From a checkpoint of a small mixture-of-experts model trained on Wikipedia.
Training: a variant of Adam for the experts, 907M tokens, 2961 steps.
Below are experts of layer 3 (counted from 0) of a mixture-of-experts language model. Rows are named router (the router's row for the expert) and show model dimensions 0-255. Each number is 128 + 24 x the weight over its row's rms, rounded and kept within 0 to 255. Numbers have three digits each.
After each expert's rows: a language model's description of what the expert responds to. This comes from a sample of Wikipedia text that the model never trained on.

# expert 19
router:121135134152124149113116180086144131150137102122142145119139119126077152109107097114171127180125127120117112133138137135118152124105169134152114166138135141144124139148137135160099094119133126103119110076120111067104140137122165111164129107079095106071120117153153121113159114144108119152159152097113089104150133096101129148108145102125084099128139164107103118142106137122109124163131125119126110145139101102120139140129151125107131138127170109122141079086164113170136161122091173132103112114112102166160132155157149128136117180075117124135083162120113138101107126115135109149152118148095134129118114144166149137128110145090140116121139113118062112145145078146122139117164130097085070126169127150076181148093143116143081113164103163136108147119160146111148136100150120
Description: Abstract nouns. Abstract and institutional nouns after the, their or an adjective, such as services, research, risks, costs, education, monitoring.

# expert 15
router:099162124141100120106098113125143145113154158124139122126158153114107137124126109112154126121100093121133091123187118130091156096112150113140102175117094123146128153123151118151106137124116171123132068123094128111090112142113133111136153096081110162087147101131162105107141141120148133129168130144117128153113159066176153102134121128143127108131129140140131149114138192144103143167103129156131111131130131116079156127119099114126165129146152130159138103101154106088111123150137133113132072099134076139119116125130116141119132115095098119105107178149105118133109140110155089102162134126125089128122113121192147138116117128119151178066105154137108105123134086124153119121121078105107095141167103176150190134145137120165107148125126191130123109118118123115161132109176160
Description: Mid-word pieces, such. Word pieces after hyphens or inside names, such as jet-powered and lime-green, plus such as and this, and line breaks near tables.

# expert 53
router:143119092089083144080077156097172120105129134122154106115129139102133154113104080138157102121099129136131154154161140144112174115099161103118133168145147090105146139117108090162110115118122161121114101134140140095088134126106147126150171115137160133127133123146153122141115126087145123126195105136117124154059124098149140098124152112170122115131141177138102100139130142154114139139119111135158098103140114116106130113109160132144117149130155090115115118084134126138087142119114128120150138158143091151101181119101055101128075137081100140155127148151152136148117154104126135175107132124097152145138125169176115153143124110124151122105135115099107104164109080127120140124140130117142071121158121141120173146158162095146118131142124143096102098167137103103117114134117166
Description: Past participles and verbs. Verbs and participles after was, to or also, e.g. built, located, established, announced, promises, including verb-ending pieces like ing, ises.

# expert 57
router:166108103088145114113147177098144101105155144146131091111123145121111143120115106081147103143091158131172133143174146129155172146081116101105088139127127111142167190137106126121093102106152130125121116114127137121094153134124116154131124092084124101140110077130147147162118151125137117159122126102130092115047168070117131132117147138129117173141184101124138152127142155159163151111126116150102128121121096066128157153163148138135125149159153064132085090099112130101160143156118109142103117123139108150130140127134127121128136179064111102128140154131135132095129138119121121100167144111128128112133139092174145125124149140131133111120149120118111133162097163119134139151166121098118140147167115153112122138091125151110106125109089166086125131097129112142121119127144171
Description: Name-final word pieces. Later pieces or words inside proper names and titles, such as Rouge, Zelda, Infantry Division, Keyboard, and table words like Loan.

# expert 59
router:168154118130119128103135135128135112130134119131133148151146114047130146123100129097151127147123119109154104135156121132160110125109184136116099154160098116112116132121131122159136126132108149106136116127100126106092110097118137113169155125129118161165155090121103124119125156148130134128174125136120122171131135083134139100119091102137088134114133157155114153137116162114113149152132180133139114110157123155071104110113124133156121134132120086120102056090126159125119146128120125140147060154151084143080127127128125160096132147087111121101144155120140138170109118120125140092109144137078137096094072138170123162127110130159165122122130143099113086147087126132144095165127119138087062123132108188139173143149113121153147128156066158129134141090112112139108117099109155
Description: Table rows, word fragments. Markdown table row ends and separator lines, en dashes, plus mid-word fragments in rare names and terms, e.g. m, op, if.

# expert 11
router:132136121127131128110147110100131111139151126153133081078126131061147143132111105166138142166126160089143094124199140142140106122117149101131110141146095116125153161132104122133098124138125175078124104085129143098093107103100133144149148112124117162127175087131108096124165108179140102148119112105090105142108145103125141143113099110158131138124149132152122162143130147135108129120068115097123068121151125146134158115139091144139141136132139062146112098118161167139116149163101130108139097109132104131126124093145109121121102126066127150173105135140098136149128108128154142121121159131127115116085144123168130155146117128133124130115139154158096125151116092131120143149142088121157062123186102152095185140145134126119123101079129170139105135142129119095144099135091162
Description: Section ends, particles. Paragraph-ending periods and section-heading equals signs, plus particles and motion verbs like off, up, back, before, moved, started.

# expert 32
router:140138149151107122107136175106120110140178119137145101123129113089079125097120117123140080130108153143142152149163126167102184120112146130103097174109131130123128150154114081141111140098120177087109110148119131106142108080098147181127143136101136100116160132102144124116116134178158155150168129128125103155119146084181110116097119101145102112131135156105082146133161170122126131156127143150101097123117126115082136105145154167116134137146137109118088078109162132137138156129097097080140139102150122133131154146163115146136116152096104139116148154132108108137119135121138128112130160140097135109141123091165162114074158139114116127133126119087070094153130088064140131143180121120104104160164134168128146116164131127131095113115081151114109151150138143117153149120135155
Description: Latin taxonomic suffixes. Latinate word endings in species and family names, such as -idae, -ius, -atus, -odon, plus ys in Odyssey and babysit.

# expert 35
router:113095112117114162136140134076133121152140081121131122103129147089110152141147146102140106139111137093146113117134135103106150133138135138167134165071115134138136187114119150125116079118129134119114103111120120105106113090142121154106138112097114126148120130126158103174151145127120109134176157126121157138112104097109137131095121127128094146124151147152113134102126171145127125160146160170126069119130159082106107122131133138140117155170132130141098083097122134112091152130120176158139097130164151141106133130150148111125135159073111151123112122132121133103085139126145080124116150138102095121106165151167140105092142105118147124161134158130064158151108107092128101119186123112094096148148103172129195177140142103159099120108097127104126135119166097109138128102166186
Description: Common event nouns. Everyday nouns after the, a or a possessive, e.g. conflict, court, police, match, death, station, Press, Telegraph.

# expert 39
router:138113123105091095104144156139131164149121150093135133103157155100112160147107112104123102172128143079159149147147134123128134130138129134105098165161129095134128135128111143151109127140143138091128118077120131097094126131108140118152162139146128120154128119160140104109148127133128114148186117105170121128115118074139129095137127080134062114140112130112101130130149133150107122109106116126136114097137126122081137134139153143116142164159119084150089100087170143171113160138108101107129119151152098110083152115146084145168076126054101145106099121098115149126122141119121113112107163135111163134116119098198094135148128124134116109102158166116130133088121089147150150152096136131113069142129113132150169154125137107152114108088097167113072167150164124134154126105125145
Description: Final digits of years. The last digit of years and numbers after 200, 201, 199, such as 2002 and 1812, plus the fragment ile in Sile and Exile.

# expert 40
router:114137105098069132132153128198109130118172133113157156118145122095112160142103146173130117179114179125175096119170103145160149129114120131128148197113139100138110131134155093154114137136114161107130094105110163097049144083126146124155131121119109125164174104115132105149100115132133154122139146124126120167113134089138167146117144135161111108129130134112143133140125145108152130125107097149109087093149128108079121141114138129134110140144146078143114085104154078133147137117118099110112141111155074107097142133107116129092083159118119128133102142105124180114136125123149103102123111122109120123130094121169126127082121094140115124122156137090090119110130092092113139136136128088129134106127078183157111132095131096167133138098132161149095125102164130144134145123135134
Description: Definite article the. The word the or The in running text and titles, after prepositions or at sentence start, as in of the, reached the.

# expert 63
router:134110145076103133111135174110122147125160133112156122106130138105116149099099111146148115130121128096157114118207105118150137122123139147133108168111145135129154156128094116138168145107133202088114110115145089130082113141107073119181117135109115128131164123123139162114132127150139134148165139121118124129130162114149137120085169120148135153124166158136124128133146148174087102135126163141137095119142132137072118113104143122137156114113140099127081094117133136134129156135129116120120086109148094182101139117136134110130095157110089133121098136116126133139137158149135118094109125155123137135094092127184132122110099115102151140106112167110105149170155092126162157130132094123116082140157050131117186158125105114126132125123060166111092132128120153127136139123171161
Description: Infobox field labels. Field labels and section headings in infoboxes and lists, such as Born, Succeeded by, Coordinates, Population, History, Genus.

# expert 26
router:149157153078093112116135175150160120111164104116148070120118136126084177121104092163141078157115159121128111145207124143113141138106127134142094189115137094104141131156153132120119107130131171110105145063138121117099118156134100101171103099103113120152134131096157085115131147148125138152163110133134149107139168093166110126117145144161144136161133145152152122146110122110100150110106113115156088132155091101055147123121145123123131141124156132093110085118125138123106116148119124111141117108154094143074110123126112089125119143077109160157125155132135102140103132122141092104117124151103101112142128118171152131158106118123115127131103134151124127155144098134149151112107108139150101136162106135144184145132113116133113105127078158126099127110128129110147118116124201
Description: Infobox field labels. List dashes and field labels in infoboxes and taxoboxes, such as Species, Genus, Coordinates, Country, Key people, Succeeded by.

# expert 62
router:175125099130103153149111160077119120153124104151136148132144106107093162102103170108173106156108132071119158137172099141105145094082120146128108112078154104125107175165115080126092113119114174100126096125117130128091131129129141158137144107112144132180144098151122082114113141133139150111149112136127134151114101120117159183128113155149105108132171178121138130128143131132110112117105120148137135111158113103103114093123084146126155114141110101145117092079118149173108111121120095137124113096152133157117128075164106145136133139050135160111111123158113117159147124130180125141139117127087146154125149135141173150096169112106132121110160112105106109113152093102155152100118089138100101149108111191126176128148134087132107123112131131140114134136115125137138124127146121
Description: Clause boundaries and conjunctions. Sentence-ending periods, commas and subordinating conjunctions such as when, where, after, because, while, due, and sentence-opening According.

# expert 55
router:124129142113103137130101138114088138151148143110144113117155126102096142119104118127122109161106131073150118148177135172130166123119191130136155155087148126133159135117128134119093120153153194102101121083155136116093105108124114129145122146081140123144116131114145113130151125128144135119150103119114108114128135116178144146136128103149104150122123163144163145142144122147101125125099173103123070103133098070117133112167154175113126122160146110136097109112172107094110136104120133125149112111169081109112161133116182119149127205074126088120109182120121093154114136125153140106072118119094107096097126079135107124134143152113161131127122136145114142130101098144135144117146146108108087153121088116156182110167137123147164104144129183151115142134132138108134121141101124
Description: Linking verbs. Forms of be, became and being after a subject or auxiliary, especially passives like is being planned, has been searching.

# expert 36
router:170143136091122112102164151120179081142151116110159131090126091107102166137131139139147082166115129107157124130159141151162121122078130131141134130125112122159113151133131105161127126137111155118113132101120128151077086110132158157155156148124098148147121108133155142111166136147118128150144120144110124141098160108164141133099079150125117179151127148159119155171132145119126122137118131097162110100124096135128122132136153138107115139119109115144111096074142135106120128106093124116126108121129120110085137161107121114126117146087060093114095130133126169136128133099194119115125145161080110128093093144162136121091138117132164131117150124147107130156116063107187105120163139129095121128118071157171175129093139100149125088110095159146113124101146119096110102089157109
Description: "at" and institutional adjectives. The preposition at and words starting organisation names, such as National, Royal, International, Military, plus some name fragments and years.

# expert 43
router:155159111136100147127115122094135117127130161119139102144130133113122176143149157117151130160124127111126147121143119171144100146084153166165130125157131107108098177121131131110095096121140148124125138063105112080059115115110153147164159118122127108108152136123154107146127129140157141116129099100140118138119143098123165124090124102132102103120157133164100136123121137145142146133085140126104112114103065107123129108147126162150141120152109121139073092076150135090125111105100101138165121137136108122158130141112134140144110170073117120114150176139114138112154091094111118111106160161109085058134136152181129131149131145126165094109156121143096110138136108100149115141084103132097118145147126214127129160124124091129092149109127128102121107102134145084145145153168135
Description: Opening punctuation. Sentence-ending periods, opening parentheses and quotation marks, and dashes before explanations, as in (FRN), "Secrets..., —the.

# expert 31
router:115117131108095100128103177103107133174162133135134148089143097094092141122118163132145089154118149067145100146141123141129190101082169115149162148102114107161137143099137124139097129141140172121089067087135110132112105137122123123135105134077128124130141126137159083098162131157151130124125096111111103147107145063179132143121140121126097106115130114155151113149128151126111154116104148115101095131148092123100144091161156140122117149140125112119086087094164100112119131108099115114154092117164109104109128152112144111120118166084125089120120182127146088143108125161144090105123172141075102131089129079145107163131128111126172155143147129126131129112121107167128116135132157115139111153108108119163150145152131098166110166099113154127103140102144132115129115114122139
Description: Copula after pronouns. Forms of be and 's after it, there, which, what or a subject noun, as in there's, it was, were.